From a checkpoint of a small mixture-of-experts model trained on Wikipedia.
Size: width 96, vocabulary 3879.
Training: a variant of Muon for the experts, 344M tokens, 14137 steps.
Below are experts of layer 9 (counted from 0) of a mixture-of-experts language model. Rows are named router (the router's row for the expert), gate (a neuron's input weights, with its number), up (a neuron's input weights, with its number), down (a neuron's output weights, with its number) and show model dimensions 0-95. Each number is 500 + 25 x the weight over its row's rms, rounded and kept within 0 to 999. Numbers have three digits each.
After each expert's rows: "mostly gets" lists some tokens that are sent to it at least half of the time; "comes before" lists some tokens at least twice as common just after its tokens as in all text. This comes from a sample of Wikipedia text that the model never trained on. Tokens count by the router's weight.

# expert 3
router:489467517514508470497474490561524512497523479524514509497490532524545437562495504538502471515459479491477511475478504449479484506494498521475517526472510523478480507486473507511525514445509530469542499497478487467502495501503509495456505515502471523494494464490467528506464509573495508480
gate0:474543469519498496512519499491467482485484492490516497538490469488476515480477520506535544448519493508508481525534508533524458532506508501539487481523459446492536440479517462528495483531482511550503505518514482518490500485512516526533490492524564485474490513450531502477482498532508474499
up0:487517558556501481493483491507540513490508465546506482538475496528477465512467510469499495494505530507484515503489505493482486504464546495477519546478495468488491487480458480505495532523477478492555509488497508453512515508526518476473454562500505539472528510481483535518465463489485463502
down0:469497463485479464465509518494472484497432501482430506517505488490483531467470503485535521464522474472522486499493521493532512550520495497496471478557533462497512470511530522509451516505463508508518516517514517522494520476483494548506525502519519485535468512478528476486508490550524499497
gate1:504502548525528505555471497489529486486533485498503499481509500506535492494502538495478477501494522454503498477450490517501456501506497520504462512470443476486457486531465478514448508552537524510502519459523525475469494495518458515495497526515455491551513505532490483513514478497472516541
up1:479491494519501468501516528504505527468507496472498516533460493471471507506455482474528464534533487538482502541485528488451531466503499495486530485474452498515482461545466517462492516511470463537476476502497449531467488465472551512488532511475518483493493525509473485506476523510520473487
down1:468558548507489479503527544500491552489490489504572470522498500515486475508475501514525504505485476495500487495503463524482529525522507495544551464460489487525465485527476517517512439521489497465492491498491532500540499504502498508514548512482497478453514508470490459511524527467501492530
gate2:507475498454524501520552463511492506501536456536541490492507503540508511530498548532490539504511490516507527516493495515501503478517506517545515496500527541532535559498461521509539457464551495518510513525528528500521466493519525531503491501495478458475539495491514517507503508495482487554
up2:526516522494521479477462525501554460498496531507524510461495512477496503496502521511497497515535497494495460471482518456438509499441477497505521497514491479502530464530509530478476536534460493505527516516446486525515459513441466495468499503488515506492520518546537497515460489475493465505
down2:484504480436506485520537529496497510519485499479536513479462484515474497537507522487495513507462495527484494521470499500470505488488523506494538543512512502513538549544493477528468479534475512499499485481467543513521483572542462480497450505468511499496514512507525466500550485465505532521
gate3:480472522494467516507553511521493483490490488490492521495504520545522451578522485509516534462459486490495519533534511530462501485506513520491536501486461523493532489538509503509460479523524534529492469490495506510500523522483486524445478487453497521524527488509498526455495487455474527506
up3:519499467472520489544515467490521511486471535512542458499477488466510525538484493500487489508509536514519473491457520490488538518504489489516496483482485500477469485456500518471474516505461490474488516579475496501530461508480541537499533511531526479481500539541524514516516550478544507500
down3:486486497528497504440521540509515551504498532497559528476487507555481518517499533409480512500489545500506554500487534502459468500518487470500518520545511496494478479507502494508481522521476503485489484495484505488507489513545502484507530470501509523495517488490508499568514465479507494519
gate4:493529473489484473505513484486487513506534530509569506531500490516523510526508487518442500512495486497501511525503520506533520487496471465516506556517513486497426459496499529477529499470488468481521453507509476479494482505470512555530536495525518460505482549516492467537481532503515483534
up4:480499509493509491508494530476489513526470501521482484544482528474517476477492507534477543551463446505531495498516470470515514480490458458561487541530457542528483535485488530497511469463499535522498492537471500518518464522476516508562540487513506504488496518502491510525516511514480505507
down4:484491450474492478459461550493490520480468506513521494492471495513512546513530509505526485540522534527550520529522482561503515462519535520509481490477484507461503490489525522512472518499470531474461521532495477530521477473510554491526484496520499481490495480512470484486461489460508527535
gate5:508491505503460491485468543490500492533499518497528474516466495503530462529495497487505471495521552517503496495491514533452498523538492533502455500477494515484529539493443493488534510521511486540507472486477499460555450507456475542489483495475468482518462507500455508495522501548488485470
up5:510555475481497499461444468480508486520458499529513505483504511481513489475495507511477551511506474518500529480549528448549526496468491477505500522488509475516491448477492502480469489539502481522505545504472505522471517473513537471473432501469499503482501502528503492481491473460505498539
down5:492476516486516505492536517498523558533486492514510518499541520498534509480496525524513471525493536511462462486479521493503508476483486513501548468544482495510505530462524507499545560495500524473494470466503490491496472501508494526514511513525534529469507454498462479505499487473561574509
mostly gets: " from", " in", " at", " during", " between", "In"
comes before: " the", " ", " a", " C", " B", " his"

# expert 10
router:520486503510561483523524491510532509510517522535529512443504462495515479536494510501482468508502471514475535470496502499549497487519504475460520522514484547507482516482466471516539499490468517492514490505494460466510501508483502452471540512493483480507531485482488554568507509557524483493
gate17:486507548491529463466540510502512515554536458521465490472489517522516528531456517523453505471525489507456519491496520543459480508468472492467499503487537528499479517483530467480523490498542518517495511523482532469485469532512518477530488493491494473512507551507548519478481502483519519491
up17:521493480479501504458538460545524486454499498505473518506530510519488488497493531483476550513481517509456473459526489510513507508459506531463548499499474483546513505498533523454498493510448507518512546460508515478518525470503481538508484499495492464506492505473519474492490514536483531436
down17:482521532517484496537501529503498548514487527489417514515470507525469491506529490501468498522486513525530468519450471487528489465518512469516488467478516497500494490511516472535498561487488484519502481550501528494529549516518487464491514548498470490479497531493530512505524522494538467531
gate18:512470496482530516515495509510499476521535512466520437488484507501525501534505516466491539518483523536531459468476553491533482485511508499513480488497474531488504494510517476491477446497506509471530485550509472512495490504497537521467528493494452568502492540483473519515474470526555515489
up18:510453541514485507437485529500543484541466495516506495476500547530456535498517489512509511547460514513539495512487471520497519521506510517523464507466497470480492513487530527502528525492526518530494509489513505508504506482464480507516458461496519456514489448523521432507478508477522512476
down18:500519455460514476490519483513517456513455522514423515506496462516553508511487438491464517529472508479524494486505541498489459473538530533505491501466498528517510502460488527494511483489482523497502498501491518478492463451521555510497497480478489524490506465521494523513476529488509535515
gate19:474492531480504495518522496520530443538512504549525509460508456514466497544505571468520466517486526510517460509510508534537487519545477472473519530506509487525498480481489458537537489478481480513490514515501467497481492501503469476510489431473510536503513494512474495506515464486488506504
up19:470507539529518503493507528475501465488489505473475500485486493504479492500507489524519422497498525480533497452476463448459527484469499511508553504533496464528476477486512500550484510486477514487494541514488494507490495513520515471557548507447501502522530525518465519485471529489475505481
down19:453494539490524466505537508511515545478520517503511496501512479495492481523493566495494543489515466501542462502503461535500516504501493550465499510501534492523503509477500512430530498472516509516516484518490536480486514522462492508507570453467527513539513477500489476496472483488471489475
gate20:536500474520477463491490538504487548506520530499512493491484501491455513509490510515460491491486528536490545472499523541467497528474510484549518488484444517525541518500503481471514500502508521510542530529459475450486493514485469523474471507472572498489500499520470514492525540535488484494
up20:530491493515503506498501509537502514506504478490515507520502457476502510534548494514501469545485531524469498515518479488474495519508516478458490531577500495525477484506502453489480543496492509496498524537498485413488487519470470469504486504465548483529487487557500508505542507516464481512
down20:513509493564528542497519476528508503512494473496513442509569484524462438529546515476512481506519542501508460513490478500475553497527557530521504517501513487498458468510534514517504521501486506507478492498539504467499506465517480495520507492508504516533468534470507483532512515512498505510
gate21:492507489529486489507514508494459464513439523494546507487494484561518447554513539520507494512488507473499502501493493429520482455513468521515487485501519526525513500488517470520532509471497521523515499503452474519550528470496526507505519480526526541485510509477469496544481493535488492522
up21:506527516500531468495475521498504483500484532508508502476533463511502490520469512509509468461542478521498500461444506483527504488489505510498483492501528544522494512482505524481541492486477555511479526456520556477562481504475548514499478472464500480509513475527470478452546470523499480527
down21:471520530500456524476522489487480520540549512489526490528510481481496553491467472517502513517487546457529452474520501527538521525499489500457534528462488506532475514524506502493497511487482521481510502486502513542500476526500490434505495497533547524531490523499498504482496491494506431532
gate22:481496468469531496530488530518503519502540494522524537506499496502496512525469475460501546481451450491531478465484521501478487511491469479463512501499501505519511539509492516480565504515504525524514439500464521478458558475512482501515531471475479508494519486490508496475473511557497529467
up22:479507518505530466501469522524492497483463567532513490479539493504494483490518491477482487465505524493501482503510480522489502464486503466492478493483510469467497453492494492472484478445501466480493519497551506509498538499467512484525520498492536508447446507533468498457478467516535567513
down22:494510475463450518437548494473501519460492448526471498490488491498476521466529487546489502484504450502477502510533529488485516526502492531504491469526483526489518521470483496488509521473488473528484530482478491504470470495479517504483481490496504435505518453508465519509502495523464448456
mostly gets: " |\n", "==", ".\n\n", ")\n", "\n", ".\n"
comes before: " ", "-", "|", " The", "==", " \""

# expert 0
router:513438521485509463495504511551574513505499501532534512479490491502566484543516503467472474531500555522529537503534516475520518472465487496491550530495475490492478499491490505511502515477492540482489478518493477495500486489479497503468521498493517533498499480499502564490472520479456500487
gate17:485533481494505458484483476495499504485497482520511551522519517500514517508513506503553476458498485528455487517538509471556522461488481456481535531438536513480502547498517477494499474476447542487507553522498492494465491522535498448490484475515518497523504531502524489498478516493501488504
up17:496507521505476505473518528518502472486495526480494479530479541501483484472514492499497528448458462557502480452509466520435507509537527454450521508479515520476511440469484509519507508499490491501497491499526541536505498503500497518487482497522504485488503486471521544466466464557510509477
down17:474479484504477476504499503554497540512451496507495518481472500502483506529418528524475519520513516490541494529497470518545516491516470494488565472484534519530465500506500491479543466503478499503468481526479485519453488491482483500496496474496494465464474506483512499507498485477433521530
gate18:528525495532503476469493549507493506478512506502487482496546478492506500512500489478498570548464529543494500517459505464538473514491458495512491500524478482479470507508492475484480545500497475499495526461502534494526500537461489522500514516545452550499526510471528548530489484465517484479
up18:445484494481562472478485495508503513536484498489489471469522500529470515484518520529540520512448524478512486569461479495526498489456509493503502513467486515475530533547439495495486503528495514479495493522487504522495461536478517485502486511511506483475520486504523488501472469504573511511
down18:472526479458510520473522492522468488491469516481466531487468474464514530481464484500503495558532511496533507526463516516503494540513456489522485529540490489551548498520496488529438480505479490495512509522500543525467506504507548502529480503511473462516530493496524482470491508546477482500
gate19:525532498473508494479503439508486520541485513507495502493541466490516517523521530489540531482487535533511502517515493496485493495488517446469498518467482491467503502508503451457507484497473485445535496483515473480491459456507489480504515450493477553448494514482435534492512502482483506501
up19:502537507518481517478474526500464468474510488445462507523494488477480472505467516535459460518445508494515506469544440458544496499517486476460536473523529524528511466474488483519508479510489513492523516493442472499500534506488538533485547514488485502509505507507482502508480496492505520462
down19:471510509510537484481524508476511520462503492463500480534525491493530450498522510501468525480508485488556484472515465473484499492475446506486524534481529468495465505497465448494511484544452563461546494491557504494507507477505503496527501520493522531478480507513513493523488532526494492467
gate20:502476529487537480522484537513503496492530509484524559445457518486544522474524514481487502475504480468471551474547522488511515504528504514496520506510479471523545505517487494470513517533470486475532521491476502462493487507457440520515462484468531511515528513485494523531510490514463472523
up20:489544504499484511480484509538508485508462510485501547505512538480522502526463489514476493511502489527500517458505511501501513519528466517513571497518514490518499504519495521508436473492482502475534489470508517471485511505473474427532494469497511546485510529500450469524504474549446474509
down20:492513488529492504483514488529490552499501425525557490481546512567468498503469477523546492501509541524526476533513471502496506524505537508513490483517494476498519474475476506477517482459507508466439487516494513522492466491496499465512478491523515508473505489540510535511515532501479543518
gate21:504487533534514503529509506524446490521479534514502550485499466486545467506504542492464475517522532464429492534544511479501455484460476491496528492493523463492523506447524498512507485504505527486511481483446470505496508492471486525527519507528523506457528504486476540510484523507492502500
up21:507494491474522461513442511486489468486519454548479473528508491489536537526462497488542494490488525478517484538526535517508503461494493499498551509504502497502457498472481480459526505508471513535504545445513520519501529516541485515467531500507489490517541516532519525535504465463523485506
down21:516497506497494495472542470530503477478523458513461504526543508488529512493497521497519490472518509486490497521487468482487484486519547494511488496470519479460503423491532492462493522485489522525513501474470474519505500487504475506460497495547515423483479503514479530457508553503436490503
gate22:540476520493503465530534516490553523481511524535514516517524503507510528493506474510464483475481489483505475475541520482511516507544471482469469474494479490542465478442504502487518499529532526454474453492502491469488530511501479494498517518461513490477418470484481493495480492485478519465
up22:503503531527522451515491509545541513543512552497492470504471489494462483462536486456522468503500515548506495531507496528518515517494481494506486488483492487509468478514528486521457536455488533487494504450481517497477508469446526512461524487491496485455502471478525493468507516538497540519
down22:478569504504497515541537537528522468480503472511531470529479526486511533523509543520503494540504472531460462447479509504481486509522520523487472462504514482524506488510547480461524497530497462504520471485466535492465513492501486515479508474514519538483493501504449537509511487478478488529
mostly gets: " January", " February", " ", " September", " November", " July"
comes before: "1", "2", " |", "3", "4", "5"

# expert 7
router:500501531556527463499482509540536527488538482508536496463500553489529509514498531483501486531490505522533535517492456494512527499491493469493540528419477520498453502502477475535493504504527530495499516498491476481496450491507517512461527500483503475512497473530460524513524477536477481495
gate0:511456523510511508496492519480490469469545490440475475495495496486472521518463542537548488499511451520511525530487475570514484536514516508505496461491503470519534454527492504514522515534510496538476494525522509497522519462517499524517475521496550470499490521521509547498496464485492472513
up0:535495537514516483472485489476514509485516473469521495436505544487465494553441517468528503536523515518515566523495468537481498495509527500492568500470494480510529490509503498510499525536533510514492504523503514478504490499541486483497471507475457494482469507517479559488493479499477483517
down0:489490478485487487475531537498462459491463502500496463525510459458465510458456522527511553480505507467506435527475499513540525504486490492514484480574516471494544472508498542482494531505464477505489521506510502518463503473473479527513523476493530474520493505489510459515485484514506487499
gate1:491499520529532504490478526492496524475533487469516488512525512494469489489507549463501499489561498534530526505519487462511468468482473479494510508449472449529451488485489480540502436537498499477506512469508473466523505523491517487500546506462496476535465487469493500485493456490487495535
up1:495489479462454478530536497492513456492492469510514497522486472467481521486487498497502524513535521506480509509456496477491469486507471528483523502465480528506531534511515458494492498529447481506496541442500474478502516511542510503487545464500449495532509468472484447523532513454506510463
down1:475538524501507472481493489496481505538505480462544465512534496518426498527460478516476480481481433499536487517524513485478542513469481539518496514486493512514500473508496499482519457481500508513496514485504473516481507478487536510507483489447484471477519495473486440531495489551468502536
gate2:508465526474497494485555536512519494496509526542564521465488531479491507506497528498487510501489477506536538538517496526557493446548517526512474547477491505527477483507508511504493466504506503519509514517550532516539492527555512516512523488513478494499527492499470521519494463478525506546
up2:525522514553547500475477532518530487495474515545492503524502474492475506511506510469485523483523505494533464521468468539512502530467439526520487505504506510545542487518479519500543513533494517479461474488504529509493481496516484498451502493480532561475511516473538519473478505494488539466
down2:484490467455554500524455515522511499484512547494530522480457486505467456530522531507451492527550536498493498554479486472516503506519547523484523483513519481501468526499505552470521460518482468494492482502512502513540511528515507515483480505490505476522547529503518471498499524460494494522
gate3:515489491489496538482520490565488492485561493531525494476530529498503452523518516463493492466503499488482526486461496512475516522525530473522512511527476485504468508525496483473459460546505523531492525513479506496491510453518514516455522462509465483547512523483503477467535465484527539516
up3:454492568497506515519479506493498545520460529512478475511508505468474513504505528516476477494537504552497493499515539523500494511457498525518524456515493502479500524475471514501511515515455511492511511549460528532496525470503507509486449503479495464461450480503514483533461494497530474448
down3:518503480529531499516508490559548480460509495516485469496540530540474533484506484510479471490487503544514551466501494522457497491514479478501486491525502511514519506531481468522537506488455523480517510512485518471465537519443531523486491534524460493476525484502513508517518481494549553492
gate4:507516536501509483474468507554492490500490520487492513497544514486519512482471472474435488524496452550528519524488489497509512471508485448523569540489478487518463491490484511478516500514518464491483446506506464449498468526496499486508520501490523490522505464552514521512539516494520493526
up4:500555510493478512496505481532499496500466466500521501543545500501504519499471504503484571503478489497478502519501494513493480535500461539514479527558500530529522540467511529525456482455561512450490466507487533517542483518521511473531519503497512497505532536502461515484490501502509483525
down4:447520458475514508504462571470481481540510477498489485478479542501478524533492527517548518483508472490500547444512463535505486527498555484505536522514459486520535485543460511498484534507496501509511531490481484512531508485506484536473500502498499485494498463531476501484509512486514525515
gate5:517484538494466478451506535548490495439529491519507544492463534517502555529487499473490470545516515485505504535496499516498517496491543483517505452465449487494479501491455493488496498470501490528520520453488527488493507481472522505523442472512523486483514542505492534490507523519476513505
up5:506509532472492544539472510535486498495491534506491526530452527481494544468498526488469513512499512530475529486526465515566541514580512476495478498521551510525470491466473526501494526490485499486495467498520463492489516503531515471503548513491491460483527523520509502495492511490462493510
down5:470471520537515456451494464492494461524537481484500540492527511514525515519465476480465499484485535486517499500486505509531498460511463513498490499521462508484500486500510472525542583488468507532523495497554478485493517522488495492499507505508545490449544487461461470486523480503503495497
mostly gets: " made", " used", " would", " served", " took", " began"
comes before: " the", " to", "ed", " in", " by", " a"

# expert 5
router:515503519511518502505477468538489562512514507541526477471497456516500478505487533468490504518465562539501512460521515474516483509453505508439496515506483545501468546475491491521490491491543515459488496500490517486499486538503447469492496486518515532484515501501506528530474530468486530465
gate0:507534527538575454505508461500509451465527490458436505530516468526479516519501457495482509506518487510542455515480482502525514504489489483515488490536502493548527478509474484511514503525519519514483479490547516480516530488527537509510498496502517500495460501476525499455490458463492494502
up0:482531510502511512504491464477485518483520503482532517506466484537469498525499483455491497496485508496484448464475509495485475480475502488474528525517495541502506529472502452482510500470487480466516479455513564433489475524511506471492484503486451530476522541507541534490476513443483502524
down0:485532511499524493508479554477482484501471487492466482499536508488543500487456493526532531505506512490521469511484463506524521476479485485535492495523513453487533478503530532527492539532460503541492521523507506514494562482479501526526556496472531484490454530450490475483465485535507489492
gate1:499516474538566557509488471488552510519478543539488487503536488499491529484455494505526531495539476512496512464513451524490488508491509495503502490470499457501495541505512495490490446484504475521509494472473527509516510465488489483482500524482535454468531490493510501462493492454514504558
up1:505476547551541502454529516523478492482496495502506499490439508538483501503530538561530456431515498495519495503499521496506484481520533459509505497481492487504510510507523526450499537543478507526504516489533515543489491462539543521493536528486484487501483489509501526497529509483496529502
down1:481509509522547541483510533496530494509501510508538491513500490516489502559507508520480497505532460463504504483497518513494486502545525534520508495503527538521490512519535486520484521465550487552507473482476515548538487517514530512536511522550498461475483536462501451516517478487530473546
gate2:495508494505525493466499483504473547472550493510559541464521457485491531497491497470537470510470528529496521477517516556471519514472534519509456484480515517496523531496527489521516478495501521488468512487494457497536495511548471494472461476496504527510545528512501528486501463504468506544
up2:544490497461533460459493512514526525469483510509520549487542471477479534489493538471485478496529515504513512464479494484457500556489482549490495535529491523501520486501498523527502455491490456508525526511470557509537480537551454500491480515477498506524503515510495486489514536507512492491
down2:521537475457487495470473500487500495468488524511563514505472502521466478491470524510514486512473455502455523506464488474461541508511562492507503510540537496487524471475545500504479535498475491492495522499491527488538501508475500502494452529488494485510530479562527535467479506482524518524
gate3:534502522519529553496512477480510532475542495521532526479490467493521545526500509532507490532451521508500495482463552492522507525473513552502480528470492487528526536497527510503439466510487478523476486503506529478514518530524509508475492443492456502476484501549497515538497527494483484498
up3:514518531545507524502516474476505513517480556487531470496506500510497510517506539480524502478518520472489469551529472531476504511485521486487479459521529524483542502537486467524495528464524569495483514556495456560520529473479476491513505487511504458505521490507503486499457487494506512529
down3:515479507496501437521458488517561538493521500489478536486496460488521507514473488501492501476527487507491514489515545477485509476460496459508516512481488504517495520541508457496548488476501487486530478548462534507481491477491554504454512538488481465520550457516497484505536497501482531523
gate4:483483493473543477511479483561477496428520479511507482487488505525497518548470537470492489529464511504494467502516504502501525493494507467472529490522459509523462475497532457492508523525472441476479531512518520510453482534517505472485509516473539520518496513492495505497509523470464470455
up4:522554517513500519506488500502501522469513479537494540449493500499477569539465540490528478528506502501472469487545498535516517532498491487490546490513475516532474498486486483492502471484464491453500493495492523520471480532529484487516496503485506493575523508460483502474501486484451460491
down4:480494472491494472499457516507510521539534480534458527499510548492522482527505497521505481535508452469526464525550476519484513509510478528524492527447503465518472488513514469536506521511485521546512510511493480519498482481548520524547514477519523473512450463491492515506522513519470501547
gate5:496488525509499498517511508508477521508477495490501499506517458492481512537489490503474488483495535461512500559465454576452532493507505488441531517506480484465464529492494493464481495487511482514491499517490438472479461468497458483498482502496469538497496546529495463532468500521492468506
up5:512502536479547514482520520536501504511524481499437536499522476489476514576478500508505493489516493524493513460491486522537535520491492511449498459479522531507479473515524508496438497537496480522496525502456541473501484494543476472494471484484506471490465493493495484536462476492504535496
down5:523461516517555474486485490499496492472497476527447528534524509534524522494471503518493501463492522490553495477491478480477456479520448553505464509556458509501526469454504513504484500553477506535481500516498498515522512527469495509501502499490536508491479505485457462466502497500501501460
mostly gets: "ations", "ics", "ation", "ions", "ctions", " game"
comes before: " of", ",", ".", ":", " in", " and"

# expert 11
router:519501504538513503496491537501534549513537531518529470458474529522549479516509491489478490455496528493469514469532489476503498483481496513481560507486495555463482487507511475496507508494489513505524538452484475500532477516524475490464541498491458470479509442489478515513476488484476544486
gate17:480501481459515484475523522518546515522509469512505488429441436529492509470530512516502489446495505496487490538502512474473501482459510489531512485480465499509526507523491475458515509506507492483529508490546501491505470539532505545521498500465455501486511506512494498467453501493466524470
up17:500492490470446487482543502502485515513521510500506500535494492468449494473484524466509514516468519496510505473454477511502499426520524500469547533506531481503536475509522510484486447500551498501452479490495475511486486498505487501470507522523529479495521461496508521494490506521543455436
down17:523512501530514455493472527499510514551489518531492454483514471513495558503494479486487481472465506539544527505456521484512477548472513521503480469507524464536479521495497556522491477497492501460523468483486503510487543534467495481459522482480506480513517467495461483479526508505454503478
gate18:506510513502496490477450545456458531478508528480512508520523499492531525504541493486508488523458505514512490521500485485517484505534493486544486537498476551481435494497492470487498485551485525533515468484473505473518486482539477539443546487497516512511526533501500538484467536481525501497
up18:469503461535512513485488513501476473505477537527540500479498518502477490512502558496526544508478493465502540528480499496504546520487485464527496507494482522496538516480496490539470525513504516486486480551456515545485491503493520503554505493487500471527562556458496502477468456487507510479
down18:514469495494466471503504485550475460496462479497511533493486458480506496493525492453505477544459518497508473508486502505485490498494546475534476544517480519557450511470453506500519498522544530523472492542525506462464492455503480493496467535450481512518472495499488514484504489501501471494
gate19:506507512488478454487450490518521471524507451508528494529495493495506499471504513503486493543479551523466433507496521516496490529499492514502506515487464454526471493473479482493534514471499459466474511525491532485496503483484460502477515457502547564459519515512497479509555514472490525508
up19:490482504481473455476451532496542488539533499475499475489486506474508492474535488557507441526509507527466507454499463513514522489464533472490544504542506529545486449504499479462518544456479505513517518508476471496489449468516511486521468496491507506488512508504512518501496496474483498507
down19:458491516427468526477519526497518530481525495503552461543506502496525473473481527529495487503512473472491474509475482547487521507491516469483482514565487511493492508547497496468493528484501524502545524473503495488514517493495440475518513491500488519465528509542489488487515460471510483454
gate20:457517485557505496515502487533517509506516502528558464493499485453451480509507519515463471497533491474498540483518501465494543529493496505498512511442520493508533518491506499487490507499497542521498513485538525517467461527483436512508513564510526488547488505472499467480501525530496505506
up20:511529536525488498494454517474463515530426475515523508517465484513524481485487439508492478522503501554456492511526535499509473521502482465513513519547497501436524501486476482516478508524482480526507515507512465492520536484520476514482520487476514457506466492524502465470491490539508506472
down20:483467540499503525497511520496480529482488481527517488528513457497516469531506479511560490519542548496526502511532444449475550484481498517519472480506532512489536514507496481522450528491524493483461525552495491520495490533505485510492495536546484508486502522521457508494501517547500474469
gate21:495505520546534501509487451485482490559456534521481506540486516505507475504460539519469458505483500463433486489514510483548510473539483484486492491502512507541505498506520497510528515477501538469508534523491476507518502455473489528514493503496513448449471468512461473513516510528503503509
up21:534483536482506478566517514511576481494486512513481500509481497494522451535523502497520497505502534463515474502511463496513491495517476493515471508514539540512465482509550491455556472505496499494511529454498496525504509485522501536456489491473491496473504480455478516522532473494554507489
down21:526510468511523497478484514493493516530527499456461506470514494471501538509492496455508520488540548505511500538526467525503516505505493531452538492519526488534530467513529496500484538531534477501473498498457521525470480508440502496476476543520520462509506550511461519511501479481519464534
gate22:514509496452520521516486502506507523465513557480507465537483499539466507516504437506501489524514485506516504511483549481469461524484480454471517506501502516524494513529512472495538489498509509466548478518490485534527504477570510521524559470466502506515504507503468490527515486548503517526
up22:456521517538527480504532463506497498494516492501485454489481498519496515447503463466512488493494522506517518467495505500456522476479496466517460462488459472486483493532515500562535529518524507543470494539478502479504537471460510520505548479524499542477517471501547500466497501493506538516
down22:457523492511460529459486499455502536485548469460457491523508535503526477445504449471507484464512457511498530506496513545518479568513452501493492496489481495474552497482522481501536507509474508495524508491485491474510511492503507538493489523480517525520498522517472515486532499520511499458
mostly gets: " n", " three", " four", " two", "1", " six"
comes before: "0", "9", "8", "7", "6", "5"

# expert 14
router:538494511508523494464474479530511531460491485551529477498489491512510472508485528520500500514460551493462543498477519476481507464455520493483516490488473535487469520493474489533518528501495533468517491490516490539513480532521464447444493493503502478515506458521499544542466502476462490482
gate0:502507466543503524496532471515503456468518496501482487556531468543494522450485561530526536478493471488493470511542482474519522520528544513488518479515504483518508462464532524511489540502484532509484504530514480511528560476507473525523508504510528512491474503477545509491494466508510501492
up0:486498519512517527490524509473491518443506493534529484527510485535464495494453505473526497526489545496485547500468486475487506480523541470470536497486506523549478504494522510535493520512511496476520513489503508465530494500520466455465471522498479468448483508494486574505496451509511468527
down0:487505450507452508485533504510483443484441520499432495502520502488475527457477509533512521477511497450514469511484527502512509559478491519499481476530525469472528469519523520506471531516466506518498496517488508508470529498469512527518525497519521474553472502482516487531508517540515493493
gate1:447478484501499564536480522474529532496504514502508499462478462511509541522474496522533503536517545516513530486507479500447490450497513503566475481493495507470479503487507541500511477539526522507510476495472496527490505521500545509501505486444499476493515499529520480479449498500470525527
up1:468537496464519492466450503498501475523501495464518541512475496491501463514549536523522483510475506510498460480492486493514469481535559538467484445491457550501526487509471482468520526475505504510498499494501513517483493504490539487520535530485483511512503482502468480503576493513509507452
down1:493507495505477497425575506484512488514525529517566504543530514477541513521443467486515494470514465489493517490518533508510517484470492502513557510549523477487507530495494528536510475471514496506508497488497502504510506506498515496495484529536489526513495456496506491529504466539508456528
gate2:520467496500497495479507454491510508461516528470587528475525455520483517484472526501521477522454504458520520498491508481494499545506538510505543563504515535511546528492498511495491512510518480514525469509495519524522535504492490456499494483500522518478538475495514532464506484491473486545
up2:519536550479507482500468495517554491479492518484528543476524476485477514456548525486495521472558492482515481481503450515495446501472482537487510497528513485519520544485471509488498474478465506506476483449477527486519470464496508475504502464512510508516533538476492503495464544494510494477
down2:538510499474502502524479498519482485459486519494503524470494505540483525536551499489491501483442507484532507507475466491483539490476523494491495570528503456483528489514511479485479519527508476502486485474513483497524519555459531486487466457496457505486507483464502544530552521471498529516
gate3:490462517508516516566526463508489503474474452483529477526516517484527503526495495516508498505465527508497567514438504517523523518478493486534457507453502510493503524492510466517447471533527500462474484493519474472512503498507483508483477444497522509473502467510506502476506471479507544534
up3:550514526483514523499502474482504569541471497526447478499534472501528492544492496493517484521530524536540511502495500506503482508477501503512461445495495471507531496485514487492540512488483542523487499551481470480499495519520490480515529452488524504471520466584495501515494504494509474496
down3:502489493516485483473508481527501517483456495547534563503470485521472504504479574497472456516493508474506528510479495505487536498530503446507482530523534509502519503450532509513473513492506499517473511563500550471496533539484500470469525474509506506503517510529516501528512498467470507531
gate4:507476472503484489510492486525480539497477517476520507490515510479489494455451530487463506514447509499500523463490532479562531461475515482525504512489504531488493477510493495502568485521506468459492488468475514501452452510466519470442490490503477497519480501517481468529510518461456508489
up4:524524495485501463515519515524539455487520464532510484520454439480487455487521492541473497520464475469455488503521512484484512524503510505492523517508556474527498504535513496476465536452477509485474512509493516473495468517513490498533506481521480475525531511482561525502541511535507497475
down4:509563461459471534501523512508533508503512509534522472480484495479520500510527484454532504462495455535541522495522470495493473524500515523479479489506488511498478533501491541518487510510517528514485447512549454501532493510489501486533478531477503503479467472484442531521488518459465523500
gate5:492512504519510453441496521533464505480459463513536531504510457523476476561507504489519487480485525501440512482514510504474508494511491505519473496429487516494484525506512507489503512493469483472524498468556491505510508500482513438488493541525478530498503532545535515507506474493484482467
up5:483519456490484491484453455491505528438521503519514487499540523526480479451504486491517490510476507494510526501514462485549494509523465539491513568480523526533448506498523506483473519516486478489451538524504502496547533538517504487525481528490481498519483533532527489505514488496483471486
down5:499507520515548514482462497551513509515503500517548503501527494556520580495505520484498509475484515503492436464513508504513493489510504478528504505479502497548472479479516525487492474506467492516499535528527551505510484512503469507471538531500549534531551514484506492523500541505535514503
mostly gets: " USA", " States", " US", " company", " president", " CA"
comes before: " |", " (", "\n", ",", ")", "'s"